From a checkpoint of a small mixture-of-experts model trained on Wikipedia.
Size: width 256, vocabulary 3515.
Experts: 160 SwiGLU neurons an expert, a shared expert of 320 neurons.
Below are experts of layer 8 (counted from 0) of a mixture-of-experts language model. Rows are named router (the router's row for the expert), gate (a neuron's input weights, with its number), up (a neuron's input weights, with its number), down (a neuron's output weights, with its number) and show model dimensions 0-255. Each number is 128 + 32 x the weight over its row's rms, rounded and kept within 0 to 255. Numbers have three digits each.
After each expert's rows: "comes before" lists some tokens at least twice as common just after its tokens as in all text. This comes from a sample of Wikipedia text that the model never trained on. Tokens count by the router's weight.

# expert 14
router:156150161169187116093146133133133176101062156123115094136145140131228141159090102070129164145141083140170082165078128144131168185175083137142120137172151107153065145151152101130133143133136141075108130119109101125181092132151090109183147091119115193114165100159148129109132087143123104066192144143094165103145164167162121094113128105080089132144172134110159041135109169099161144081175153137114124118084165138201119164139082127104097118133064090116191149126115138149094122103125090151149104090130121076149114140123152142129091146105095157151103120140080093109101111213080100107075169089123147157102098157137145153161118143194189111157116105075163112111099182132130104153082138155196086134177124097105097117194167103143146163124143098077123120113170169184151079103122136
gate1:110164102107113079086160083130076149183145067135193114163083094146125108148111101170197136119119161166146130089112094128168168139133150061045106129091083141112139090048121119132148104162075123197101104118124100105120159094162119158168140108141180162119123133133181137153127110061163121135137128125135141112165117116090162095105105115154125173135074115179096147107163124122165131061154119150147159153112133120127125138156158134157127179142123031156087120145115143095151115071084100193166159108038111137100135133109086114062095131113119138169179114131130082180155113117146142168174084021133105121118133139144117151168117158137191136088174140104111162122108117094091095112123138176102109116165123193098115086141125157128125202098122159143082130166101105137169120068096151
up1:078145129164081123116112143095114151119123134150250076110119180140182155130136117144130126183094105124114099159111159132094139121137113102118101117116142091113128069084130077181093108065147164166081116076054114116123138127128105102136174149109117097093056150137164157179146203100187125083101083120071124156144089155107158159088111083086144190160115088170104123092174129144109155137103141116133161155171128153113112135103169142161111127034154099142101114179115102184145138163068125133120087077100087145110127139117127167087111158138143110126101045166134131161103098130153106118116081138166164142185171105153129138115130188121163206082129124162205121132159103132151131126128129084139161132157140103150139159128084088122133157130089178174175168150094162140165164138186158
down1:145177137156091148121107144127179126142095152077102180162085098128135132122078111119104149089063145090106120143157108114083175179060114127108138107113098091098134101086140145133161102125086165158155124085149073162143164174139114119132166096131218081115152126119088110082168097121078122110100169100150126134137061182126096092125172134077135156125199149103170169147126118072150144168147158106051098117110142160165171116134094136148098091138116086103178094195170100075113151141090146160146165152081177144142138145093118165141175151134124109136157091118057152088152162121082202140135087150086116126167180138138101116096118138155130163132141161110160152069199117080087099093118050130156115093092151125158132095105097125191129164133088137121152093182113176100133094078161145
comes before: "0", " |", ".", "5", "8", "7"

# expert 18
router:125139154145200129081140100131077115067065141101138099152179096163103182155124100124125123085120140154155096146078125113128166181112115161126071132142149100129097149151148091042081107109128164056146179077158137094134149110180141075124130183136147107144184103143103138115103154052037163099128111114089135106141117160129058084118144104119167151118155144123166186145151165087179128076130150097136120145132134164129165150200173067193090169152127180141174147096167128112124101119164159170121098108164139086122196166100186200098065130150143137169136150095143148078073106181110138111082123099090144146094112138115157163129132164127144121127145079158148125165088138127121140099098130133125103124112113110089135090159127129137132106080225170146126123155130178150118137159128092
gate2:083137151171163131143178121140183107135112127093124119128105165150160102087120107150155184159139172110134191145090147157147153099113099138087153120093105152150123161144130143076159114119207098118199130170161163159115184156154173123094145109086165180134075145113143138144139170100129143148139164101172102083136142154113154193151179151194148154140066129098197134111088139102098175167166116080157134072127139130103073117166161128123054179124153145135098127174155144164137128108136171087107100148119122122166168122070082087150102117092122146091162083153181086210125123137176110124194154102080166077123139178131069165111143074130133174128105185158137074047133124139114103077140182091109127145096169143123111137114106120146154124122182183142168121138166166156126103165082151
up2:134124104125164095146177130130115109141116135109114181092074123141112140122087124171164161178059081106115101159050120233143119092105121091200137116146100177161125224115131169095183112156164127072150120181164122095116175108150154138107176104102147170132040091167109098133093143153070151177154057101129152092150123118137118164160120064144136142109072134097141111115148191115092149145148105148111122170158145101153159132106144130100121152152163128158107143086126134181070080100159113166170167114111166128076114091174133195142109107153093177084125098135115104120082140155166102145144104089097163168142129174156142125148119107113114148178133165154102125123078099150163123170144105137142126144119116195168151108094113089080106132163136112062115162157110145048170137160147166
down2:158219119114131116069076109097099152095126096120128148065107162185104144159111136154129158147099188139134173198130107143176093144144129073169137092132149104143078071140132155135140183133180165130140187154129083124149124137094134130119088056082114085113141166138151112116141097144122162146126115155132114157099117080139176109148109136083158165113106154124140142108098111158139104110160154142090091148113145170100075165176109160122169181124167102153170145149208085105151144118121106196180107103121084106117179170057119150121158057176128141180163125149152149129151106151176121114149194148129217132169169114126164104101047125115161135102149098189138174147147121197122138078141155106110102179084190092105116132127153160101100166144111127124149162132120183183169096142130099
comes before: "0", "1", " |", "2", "9", "–"

# expert 4
router:107173106137092077170098136151113142144131122133166136107158114114117073119115158185143062136152070108128101152124152147158076056115113185120173127187130169191116110173146162141135133117149156137086130085151099189172131145156114179149134118127133102170158179161191174172124166089118163120099168091110156108121123133110136111108117171113140168143188083090111175082132140111161145127149136118117112118078097097077075069111157140120128121200141113087140151184179092198170096107136186131136109146122159127169145092127154132143130111049140140162148107102141174150232120085055179150121095128106116085139136121107138140112136107094146078102139108134058086126100144202101144148135064099078102144137128109090097116089155216103160132121153190141120117130148082122156149159166108
gate1:115115160168121188184168072102143108134186194035182107095150122072072138078127082091127171113188122175113134127167110117093161088129113133083137132107141131149141091141141134096086109157129112125087083047155133145130086175109114160062161123169152161109139124095126132117149155160105150130159147085114108170111105074167133084120168104153187086063117167137103114166129123044128083116144157156065115100118122141132182152136156173120100175102113187140125159126106121142098093171087135109163145103168109191084122118124150089147152190118097094131146095158189051184155111142083125144124103109148127163109123134068143108068119112158103153147079129121132142125092167110122077178177120103120143132154131111203098086116134122151132116140162078142176166101119088153167106091110105
up1:103115116187165122120101134148136162157109128162071127138137086118120140096113083110126176106078142106093135148099087096140101146141141128175156177118168155084084094146163069169141086130129195154138134167133064083099085167168189165098112150130105054186186090172122150100135041088074085210154082086099162137088177128161146144165099170110147136134094129076168173109141160120085140125112119160120073184137172099154070124134170153138127153116147093157141129126206107131131138090147094150090108084113109154071132123056126118116134117132096136074135054107131127078110154171156070133118150099113058121122138133118185155147113093109155127163149139110133152139095126145091119159174156094099135149178064139169106142149143137122173111125172128080074123164152150121166091085121136
down1:121150093129128101114162169206154200134107156147147132108111099112168162116160086142146189162142095138139148138129077192102102130113115100103155164130069187160077162126103090146111113115121133118125111141134119172170130139087064141191126129066082088140152110131120123184140168143079083090114107125170165095102125074157195181093101103134116131090070132143049085128107119096155136193132082083124060161133125167131124103134122103126122176161164112191149152111130120106169177097128163164131114099155105188084115112177141093124096134104106071188073123079114137151044123104114098172163127141191170159173123066097086147114173140130137157099142083150127146150141147109142110195125158118173161111117168164100174154104060122116134188120114119123067124122157136103110140152134099
comes before: ",", " (", "a", " and", "ki", "i"

# expert 26
router:157158132083094097103145147125172185143150102137135107159099094113149136137167078078089135113088139078156110130154151093162186167171169125125171147109111138107086163104169158188098084092142145148122132168129144104089118094121078106170143151164190098116072126151168137081193201146135163123107129089106161122100107159120123106127125144152099099094179154131093122065101113208115125130138105157077132172068144113139084152179165106163148120105158113083167141162156092110092096125102137130148111098181186131162089099115108102086093088090093094087093109109150104178102198191109101133076093129185141139091128110151141096093165164122139142081144112128151167109128085126115093227125150101123097134150173166080084176098160167102159111153126174131148158131081103160156151165103049
gate2:146104135091104039130128132138177103114089066145147124135113144112168167117134092083155163159123155126131116158112134103073135085100091115102141144147086134120144073114092122117142121060173104150116149113117125193146132183091138184151040118107139137117116145117118109105080148115156093116149075103088135161137139115129140083191139135032100079170124118069197165160210171172104101174134117141164156105091089133118127084125105130135131116174150148095127135074116099195123172140100178124141108131119076187095145160123102200114069127096126095122142130169050129135147137085142136136188068122152079144124102118162123130148094100119104111109129059150105147085088180123138129145115126092137161146120127088137079174171167100078123157146141168084111125106112086150088137197145211
up2:087183057159135148130154103163096133141150121119090087120135108100168116152096146147070094095168130144123093185057086168085092041170113127135102108173118067160131124128167075115105134071146190124131091161105153119148092125124192165139143147177125124154075071194161125155129144116112128106059158151118173113156151121129120134150128129148081186080122034068207101140138143127172096143165120121094132160124099111140152132073117135119148104163139101100127106189078122158140164155126133180074063121117112084121158172179124085101127088113159102121075085073150117088121124199146114126116149107117124145105163121154128138086074146099137136166172136108104118193158080088124130149086111141119145186183157126087135133077117136180140120113107137120147115148093172150109187134088105
down2:159141110095149111142103136160118135102091155088164149155191092123147155116140084087152147085143106103149125113097130122088100136107142106140062127083116093102143107073134154116135110087156188164117103178045101186111110150136118142115131158076183150153105170102135100143112157123165152097141077083163097102184074146120148098112157174096158091157183164128067088137150132124110179132106126108107116100104194141127154160184154162158146117174107141112114148107153126101092090176209075131143119152115177132115134112168091097153121144166099128154129129182102160074146090118052102134135105177128133125129118055092141144072195133132108110161119124123117144064087109126177092155130146200109094099130104103111126023145120171107175174086107172176151166102117124172118209096110167
comes before: "s", "t", "y", "a", "ing", "o"

# expert 19
router:148147099069085131086169163064087116113162136101149133088182112095125098115125167099140147069088129170138114140118122113118150196107135099086081148202196133167114085123117099148120118080093156084133119119122107076122113105153098121163176177125095047137152136081139082104133138123175137143082106135106068150118098178189065115100083134116145082117131144177063137132097118150146088107179123164087171118159068130130148103119165087117073154107121179112159145107185124140119129165115131185128096091142114117135133132105140132115076119103159126185115158147096087101130058184065118097197187133139154089053128171086108163099155159154160130100107134122122094152088143108159154113115070112122136125087086148140103106191133135149106125132147139079125100050144173180156156079096133
gate2:163146117118084123097155108147123106160193144148088093157108127200132157090122153157104165123147099126085081143129077125084104101150120149131124177176175152177103122181126111105119111123128155100090122134211105156159161139119229140154100100163150114200140121029063165157138086147108109145108131085135129067161109118171134193125158130128103088111173178141157095167096174169136123071115223079116152137134104144121091135171124142129087116100157155143118123110122117162085158127138128104087118109140149180119151113156164110155093132099061102184090198113138157115132062155141100101144091086122123110134115090155120099154128049092149084074112103187135114174194070114125099161092149066142112151091146123132120149134102079152117142130062132132082153132129145136169118115103111
up2:074139105105145134130111147069115127142093152113153150117109108112116150170126150106151145150196100113124114075097146086137133162183180126111102077142128124098147096125139092114156089132152120084111138172121118122104208108158087096132156163114175137128172135158177124197159132148152046138082187169098104090113114110076111145132087131171141133176113105114100148162134165160140145112131150139057107140092123120056126115146123143170181112172149183137067120153174089153203118160127082132174137126182101164117087151098144116093130132117107099118096112123091147173149127134081167156149124114138117076111114139086157167137148123128151094150185153200106188092135110112156124049095128079119141134099136131168083191124194125096108009154117159044084130092111150187113133121153089
down2:070120104099157160151141069129121090129139137094144160108138093169156126171066127150187149116121147135089176162159087099076104113118101149097150178068125128097180134125126112111119121138134135102140120107146102178051162190107140106106121096105133136100115101111120181188126102159167114126122131108118090126134115107171168142094130179099206099122105093153170125110171129148148117136168158118123096076160134167105129084127139092174101103150207186152122186111130137108099164146080137121123174141164108104172063109112208112147105099133112111111177105134166156083114138140096144134144139099121120084090074128068124124177138075085167137135035064103138115152092192139120118132126128121116171083122072186119104127123121111098132147117161176056112149066114079219133087133209144
comes before: " |", " ", ";", "–", "3", "4"

# expert 39
router:146149194129155144150106080136184110073198163132081136108165128098152152107217121137126123103077061111150128096133155162057131080085180167162131110139063082155156137144128138172143153170138147174108133113100089166091132140123078088101115096086152178043128176141077086112192141124184157117125143090117121089107104150111156101124047083101163145132067163124110109113161123160148142161179085086126132126121103164111155098147110082185136139055095118162115058172095122135078077121157149133160207115143167131124094141125150149110150152114077160150148089114123141162093132091139127152101136146091063083156138129143130107086121136119069110089148077146116147103108150097088167141166126152149145115184094141083126165086153137124094111134147108175093111118099112115078141131117188
gate1:100149125155088115074116109128127117144182188120079110095037157137127143198145134174062081133092135128083143143120095162137178164114080167076129111145096081139100144116144084152068164192143092097147107183151091074141079098127094175106123099072099149101105147123133115122131158103097101149174079161143102158167153114121098192172131133158177091130122081157108120118092181120059102204085090082122151105148171139158077141110129167155110135127119122147111100137128141192098173141170137133158127101106106149140099080103090136102147123082114154084103089123123084128134156099182149138127154129134114145151186144067129109166053117094125147118124161145193130114097114139179063088136103171084162110120102149139161127050150140137141144145102110081155188106151137115204127089117166
up1:056136087149128126125099129158123131163027038176151140145113121184164140077118144124096170138138159138120149093134075094147095166067097156118159111105144091113115062120152123116161112150170096168121139117099115081165097141129180106159095103085110192148079172118043119109047129135101157155113108157173159121088142131143174150118135131138060134110097111112107158095094099156161154098186107124131150127142172152170157102074110152066163098129175141137153138137192147117121090176103118148090159154156190101180111145156169127146177165182125109112141125096148136161083114164139149112138165156113176134075104154150154115106110154186111126109090159117120105087137179170131129126193133130110062157139101107149088123119107123150154100121185137110116115180148050033113127142153136
down1:080120126151139124085097102121181137104159100155172133131122129138172088148169132147113146189084104156106132154147054128102152149111086122069129118121146088079149120155146116125118107131134104112136119148102135124199158078180109147139150123113091119081113164142132126173096133146165126175158122118192100139070103135137149159132071097109111107102105120029096101085174134111116146177103116120161126127077105106164115120072175130127090116112184135110068099078156081110166106125089120146183173133135063084116162058100113105141114121137091133118053144119108096131146138116148154146187119111090047089082158116072149124067171131191134170144152084136086176126148118121077043147078050154157077076058174108161143100137192150146119131132124098140149132148099159106120079123095113
comes before: " to", "ed", "ing", "es", " the", "ted"